Below are experts of layer 5 (counted from 0) of a mixture-of-experts language model. Rows are named router (the router's row for the expert), gate (a neuron's input weights, with its number), up (a neuron's input weights, with its number), down (a neuron's output weights, with its number) and show model dimensions 64-127. Each number is 500 + 40 x the weight over its row's rms, rounded and kept within 0 to 999. Numbers have three digits each.
After each expert's rows: "mostly gets" lists some tokens that are sent to it at least half of the time; "comes before" lists some tokens at least twice as common just after its tokens as in all text. This comes from a sample of Wikipedia text that the model never trained on. Tokens count by the router's weight.

# expert 13
router:502531527517416509494451469513490464484546502436515512493367507548513499502531500528482548444524514481524524482514467507485492503496500468533519479540486491370539522456492494458501458468474478
gate0:483512612550470424540492529494506483428446413536575482481521447486521461544514438495485477466479461469572491456502522557474424519477493466545454488590540492507522589453480514476482512508484541
up0:408527468553472540515470504502547487566519557507496490519499468510531473478519548522461477461565531511460486498567448500495523533522537529467565416569455551471491490506536533495438460504480486
down0:579527544503492469520514476500508451472513446485465487433493470504482486419480492451568472511482505461521463513457527462538431491500444462540506525498508406501512588462475454499517471553500503
gate1:391477475511495545544476498535545561580478499508537514529520492480464501556504574571485554447513605549499485561490464518587531517513554490483582503557487467485496467513578519496465555548483473
up1:572517527408438477463536467478542523449485433559500538525490491538440471422496508477518493519482486470470527526493574486447504480411486491472483519428525565534515469452499507562485500489472510
down1:440477572504497467540464548551479458487419551455572492497542573457473514502517471481505463509485495490466562514567501505498486499529456533513482506450533503586509487497493473546531551436517568
gate2:543416491522499511546522517515517529522533493487473528508464501499469515527530432539471531489564480482472366454405545549547542446501502400507488455551494540483505476498575491516560563446544525
up2:501583489524508448496459475489453425485495561492533475523522515561530514538433561460508467510506560497573615526567456471436518498499479570479513493486518471507446508513411425493497455565534443
down2:455479556465524470413530438553527477509477493471536438461460516506520463514470477471581473419457462563501511523512476488510533557566584519543478571476535483598483549519494439498455472410545488
gate3:450529515479517580443523457522505525482526577499430472478480445542461433493503481507473522551487444515495609448495489561448486556515516516579489603532530473420521473533475523521493470446537485
up3:497478468509511499616476469419490511531500438467418475450538516476485527482553446538491538507510569512571451485447450440478499497572499489482477421590456472496501507478457501430497537522463455
down3:461490527511430424472519509579448546500567471491576491529487518495512544511479493524457517570436540539448472554510513553506473591527466499409553559545463545486471525557510468511479493488508431
mostly gets: " in", " by", " from", " and", " into", " at"
comes before: " the", " a", " his", " an", " their", " its"

# expert 15
router:553482505546575499475636517480549526498519515497467447483529431500460507480499495537528559470438489512526492454478453499506479444447496499466462486490573481481485609501494526493491509485487496
gate0:421509530465453545515518447439453482495428449627475491568510542528555519490430422475514489533524505458527513552516566487510512587579423478547493571511465515519529495501451554509467548539553432
up0:620444548442503463484488480569508546405566504458521530501493555515526510560581537542509482514455459572508457483523502471424485447511540503447530526479485541478516478486512457454530456464532537
down0:490570565475464517548512451549495481579548499496567479538492521551605453582555445449503504526504484498534558492487465400521543434547494515469524578525463460512455499503502472478510567482460518
gate1:537482532484508490442500486464487486453508483504537478471512502530462525465414416506456472460604471485543475497554497452548492476503496524493524486465483517506493518465482451628532417428496572
up1:558470554534490533512519503479432497482521427520534510407563489501508497506437483568456466469545576582444499536529520508560523465498549481400445456504517488515456450499491512545511477478502439
down1:535477478527455497514537487530517571452528551460498516486485480478449522510494593525409471503503445499477394477478504479525431622472554502453531492570545531488505464503495452529480529532457488
gate2:512526526549471497563503546458559443547505558472547541513549424480430537538472514485542511460494584474562427488489544513509487538440397478520460520464533470519433469583511520412479519519453479
up2:472450468451510493472467498552445515453501424536503467468492603543564459497517465512424493550517468554468559548495457515477475471534562484452520476565476525475478523424482476500544531498547524
down2:530502579529509526443500514485464418468471461510499556536474533569548503532536511493525515418464534532519474514452556451542437513563467520481482437568514549563484523533511460461522506445488534
gate3:519444514497469523585512555471449512490525444549444528515547481463510493542448508523497497468472449511533514511457494513486529522489477458510540516521497412550548485553558432500485489534506415
up3:464475515499499453499487590538500501494582529506481529483529502453527506491523486508462511477582491492550447491473465532433488422534533466478456503504495528498510394439444516503564446514561510
down3:471483440504431579516467404468529489475487517452487541525427500515490526540533500450532539478511542504469433535505518525453534497515483500481532496558501550536495492543550513506514542472558450
mostly gets: " ==", " ===", "\".", ".\"", "}", "'"
comes before: "\n", "s", " The", " He", " In", " It"

# expert 11
router:450550540461508490503514450561468505517458502513413502458522476488502538453469499513520487496493511464457472504461477431529480490532487520526458518503529508548544413526560493433522512530533494
gate0:553541465559446525430499476496532421465495569464514470498515391505502511448504500460453487437496478488471532503566527477586405490523491473498486521502528499440506510539503562534521500526496522
up0:456489498469551515468540534466446532485456509474495535514493489512452478508556495501441486479516542520485421403523475498477447511498434497510502463448448485540403434466504492456431439526417440
down0:502546479492485483486524531498487507455470479522479432455424536465483410478520523489432445522558504480529479461446406541512480480510519527456512463489478561500537512558501469488537493426510507
gate1:508485464474515567487476471495559505547504528470472500456513523465456490428500429583496417466505535526609510472534522481556492527531573446480436529509530480430441501512509544499530480500515436
up1:547458527428506548464534498518549572529476442446475588519543499439492490412467482516468501474417550462571466456489534514493519516499606460491453550527540495461491547552572537511498494490513393
down1:549513413488479514506550513466447463530497466476506554489505556491550514455484546557478573549442415506506579459467477501521556522428557457463498442515468525438537501491477473525491507462486557
gate2:403486531486558552546527444515470479487533555486481505454555483423524526503469501482477578533451488476534546471488530507445468536481533545573443500429531459479471474483488471522548438481538483
up2:497531491496424536517433508500498509491450434478542548536442453553450573491495447485523450454521528519533408479465427517544512503532510485461562551583496564515500499523556519443496512469449526
down2:562518417495513546514512499506499479473495546498497552519497461465503537453445469449544487454495517462552457403405495561535503512501577495488578528525535430474480486501533516438592483490480497
gate3:491452466448487486539510519515515536518613522500474457502442472460480502560492518482530473483546526572518478480596508488570523546482519472399483508516572482496465431514456515538449509440425491
up3:528488451509534502513525437483579487458599493476502487563457511446502542473475501485493430446521482593467493499547566483455504528443557522466435531521521450516522517452474495488475480483432481
down3:459533528495560460439540550500555518548479507550469511371549473480494452412472516491485391479519425522518437503477562440496542492550520478400488482494491517548562461523443470545539533526459512
mostly gets: " played", " located", " member", " held", " moved", " announced"
comes before: " of", " to", " in", " with", " for", " on"

# expert 3
router:489449411542523495464448543469503503532494448610570476577514505470567506510489487510438486531493490519516525563528516449533529472468489477521517465515503516571530438471453534484469509532484477
gate23:453456490560479507485466428489500502538499482498483544538490469508554468480476543497545528512554411431500468517517446482500483495507376570482494483470524498481558586499494526505493468512493488
up23:506581479487459498462551472505544444582552540494534494527442494501503550490571519499517548505527489502560509526541463550473483521481460482487514437513501467496532478558515460450470503542546505
down23:529496456499507492502509434508524523573442487524535530431529530470542494479555528512458494526485463522560501433549540540486521509534526518489498494435482515500485463527478434521458483570477483
gate24:527472458455414543499439545484554509560472548556497521495466494475471499458582538527508514360511528482501557472467436485474557528589539529587520525531486577488495516461550499500550523469500478
up24:574523520573454589525457492480488458484503519445489456543507459483464488504541461480540527438509479515451466528465448556442460556493543530387449541533528504530557494500491476471369458456597538
down24:499517494533495508511464498576432534493514615554511545505523524544469456529483462468510519524470461507507413492506499447450514546499485483522582525593458446576522495508482528528511516501528452
gate25:449483518401467482435454498478546577499543507548468538469556504551461495551471464528499494523523487489537549599429520534475442441530593540455421540500524528472472523480518505510485497469465478
up25:419478486496539543398529491441448505477531528503541456447488515470484502465550535500504516450475495557537513467464410507494445467544488488422475553602483547492522496544476491490467501515447460
down25:470462456539551441444536526456448494511501431490500564477503512529432532471489414503521513502488460479506469479421537532541461564555476534557500472456390427424553497519466482477497467510487497
gate26:485491478480505450465543519600512418440485508514466497479493550482566548561446444465454558498492531585544546530473516445419495559436534544503482507490518474528494489513491568482463436444428471
up26:534452473509488569501510496439542561515504507491521511451507470480474453490550497500516488528482492451489445504514532525527514475581442520536483504534528536446524553540561459500488536596460481
down26:571548500483533602441508537504570546476514469543546460466509515613485540477439569524435516454445517430452534463517427552508491505516438446492585428525475518516493554493576448535441542450464477
mostly gets: " However", " MPC", "″", " however", " due", " Website"
comes before: "-", ",", "|", ":", "=", " /"

# expert 6
router:523502486480488500497445522505508453490551452543453499555545475501511485522599526494441467556510449451519496509453534529521463473518444494559432555478463589468491506479490514501513480473525531
gate1:471435475508464549432501543465468510532429441487422483463540507502569458544463550464443494496515516513506526504542504440500501554537433552480535530518558470513413472502457474579458438516472499
up1:517548506514530513369430556530526522523526515493453520501570509506586518479486425527480515507442453501510430490462479460426459466621520500470514537462507486491455483515470467591474448496457534
down1:492481464508485503477499416560501471500499475510545537565413489509549510455512530494582525460566470516544551473522505594567529508527546490518462564519526528484463481473600581482462519404477536
gate2:568506510532549531415494471522492519449543547455524515480523514544520537539489489539548522530524488471513475497492493551544574515547466432477447437575469568528536463435500524536459487551543477
up2:553421536528582429484430445505441517469457466458570454444396512544535531568519509492522477545504500507457530437513476558521515567594446458495501483518539520554442471490434501476517469461476498
down2:458554470477488506490502473410498478530544532423469527539428489536431499456505461541517549478586494532527471524611432477543463408518546488528606488518491487513560420467462560541543484542520450
gate3:538532540528519513535450511510472528521544513500490511482403401511453589468499517482467522473519555465561538480507536432485455552551531479514549480558505501518486523458456518474421512515491508
up3:453471466494524440487485447514534533473447477477532479548512494466520374519500520532557538547471488482460477491517536458476533551481490453490452563476510526547595521550543444491550523493523406
down3:520534418517515526447482544500462517538518600475474536497488512463428457491484449477435475500426493499496581542507497592498482538503528576473469560491538527500470479465515429518574539501465509
gate4:540490528591509436498470480498548491526470475514485547477485506465488567501547503455501538474454458501489518502471554461484518542496491460440464370489525529529517498481456525430503535512520488
up4:486526457488519553545487489409441471516538530512510515493519410430491510511451508551492530539500510455536408489508472488451425518530503546586530530505543453508431547420499483493534505552540459
down4:526481512506522541451520464550534557574553472521525524444457542488494502477499429584493486484528415480518487467497485539491488500465511572605614487549514462590493455433445433515502464463467503
mostly gets: "See", " median", " how", " pod", " dis", " over"
comes before: "0", "9", " −", "t", "_{", "on"

# expert 1
router:523511442476482427531525485473531453579484505588548521469514531454445467526557547523540531485512540460434518540532488540544521536515539479498491464479470501457496488438482442520601528519443511
gate23:558442511463527468539451464487533498488488501566463540456466487520509470577508475521477490535503495482541514505477500518529494486478503490485518522586542585498534480495475561471524489509479481
up23:555500496467499547513454485527559533475449531522482483457439507506470467511541546491556479442497497517561469554547549534440522553518504494510459508482562500556539467499481553441479438468552613
down23:438470599541457522458498508524520500577521503518507528467536476509558453458509517440436490537539475491463569502487438550554576461495527603499502506578530491475524492442496554551446477504547511
gate24:540490550557434549492482533457458456425531480485526492518512493494481460535466485529522447476499467532481412509455479468428552466530467475482546504513485541508474498515498588531484576514529481
up24:557474532572455538530499545450492492439557448502549484511509475454537483508502487503538461498480457480499410500438450424422527483545459528505545506529517490477537517485549594526508525463528492
down24:530519547543520498474463537492499502512475446556508473390486516545534473515551462496437558473454516552510431432555418469455488449542449488485461528495514483467439440508545582437516552518457481
gate25:423506492506485450517517472525503591487425504490454478527462473437554510472488498449564549554469558497491554475484480481503438552510478529489477472430539502514538502478516432499460435528530430
up25:471481552514452492484515494483399603482463564488544543551485447440492510537458508445536520497497541471526477520490588525453521485501517598536490546470448527498494450464496435523490530512486494
down25:560482499449520501538533507554601510493494489527526519451498455510533503524479512532417534529489509505510542528550489473522511450561496474527471534439487507447495470463530531459464446457448532
gate26:534480486428416500512504464539529585493467484513550479483418563517566476521457497501469545470540518509450482528513436560519543472479515560489527600467505540537515408494476518530474543518476520
up26:541435498432458454489470520446472538527463422514554449518488566523511574538483457520490510545483522521440504548565527536507497494476489518564464585487478464579514439525493481484496573534493514
down26:547452471497506524471441542389491421532471555430557455620509507544435500529456479534539571532471449472516574487492539447527482522521447527500533455506530425476458482520438462489490457403509459
mostly gets: " Preceded", "See", " Apps", " MPC", " FW", " Succeeded"
comes before: " |", "|", ":", ")", "==", "|---|---|---|"

# expert 14
router:519481534481504438507524482511472532490549494452496450429421515490437567490471491537465514489502488569557474430552522389482528630513522491487477511502460438487469552487510465559547459461556499
gate0:474491500551556535506482519493560441553429480518555483572545491536501547536489465466481542578419477516531500523489537499470489501512463487471421519508531501466508439538469482473479557516473495
up0:509495475521502429501504513518559489457521485520543540526556532526508507543467445483414409462386487466554491495522447489506449502514512480457458539477472589510601512513528558463500524514483498
down0:453462513554475486458504459456539565474478496472541435468483524485474460550555535454468479494422540507430508531525552524512547498502522453519501535515500466491527475477464451509493603521508535
gate1:493467520493498462562484475472504449528494485493549550526502538479450535496550508482441537504461531549511515493456447504455526520519470505465541486441492498573440555502568461479485439465576488
up1:512496493456473538445492544491504521493497496485500439528481507449490461469474611546476446451570551533515513423506557486439593548482503538498462510516510508492454507493528547529545561525486494
down1:428564465429535485639600567467525453439482534457452473469529459558479536470488506553468495488592455479547496457470447508517480461443529518498505449498491521478514471507467536454443464503479394
gate2:503525499547502482497555483405452587489533481443508507583452431520545535469477473416478544521514558453461555506479467529560417515435515459569509525461454545523459526459489468440461493472491559
up2:516574527547552564508496520522482475487499421548491535465544525463587501506553602534426486475445430487482485448515505458416550528506465468466468468509566429492508492507556480437500534538505464
down2:553547443458514494465493506470481487495521622544531495477482525399567501474477563514554492444502487469454502505462519472523461532495486521529421492498514458439538534544540504467515469538516502
gate3:493457451518521499485445491464548458532453478554471490497509539459506489533513512474535518471490594503526564559505492524480446512442569542430540434523498491573520457555462487488422466429403579
up3:550498534494462483507501527516510481470555487453526541523454503522505502437499431494460489497533415515503438459520513520506501465617438483607472551484497461469526560487453491510564511546521457
down3:507460455476458532479473537497432497507542549526539509540493497505461537468498510512526481481497480524507521502507481604378555509477495567428455555485481540404510492451507497499483561527478473
mostly gets: "In", " In", "On", " until", " On", " following"
comes before: " ", " the", " October", " September", " January", " March"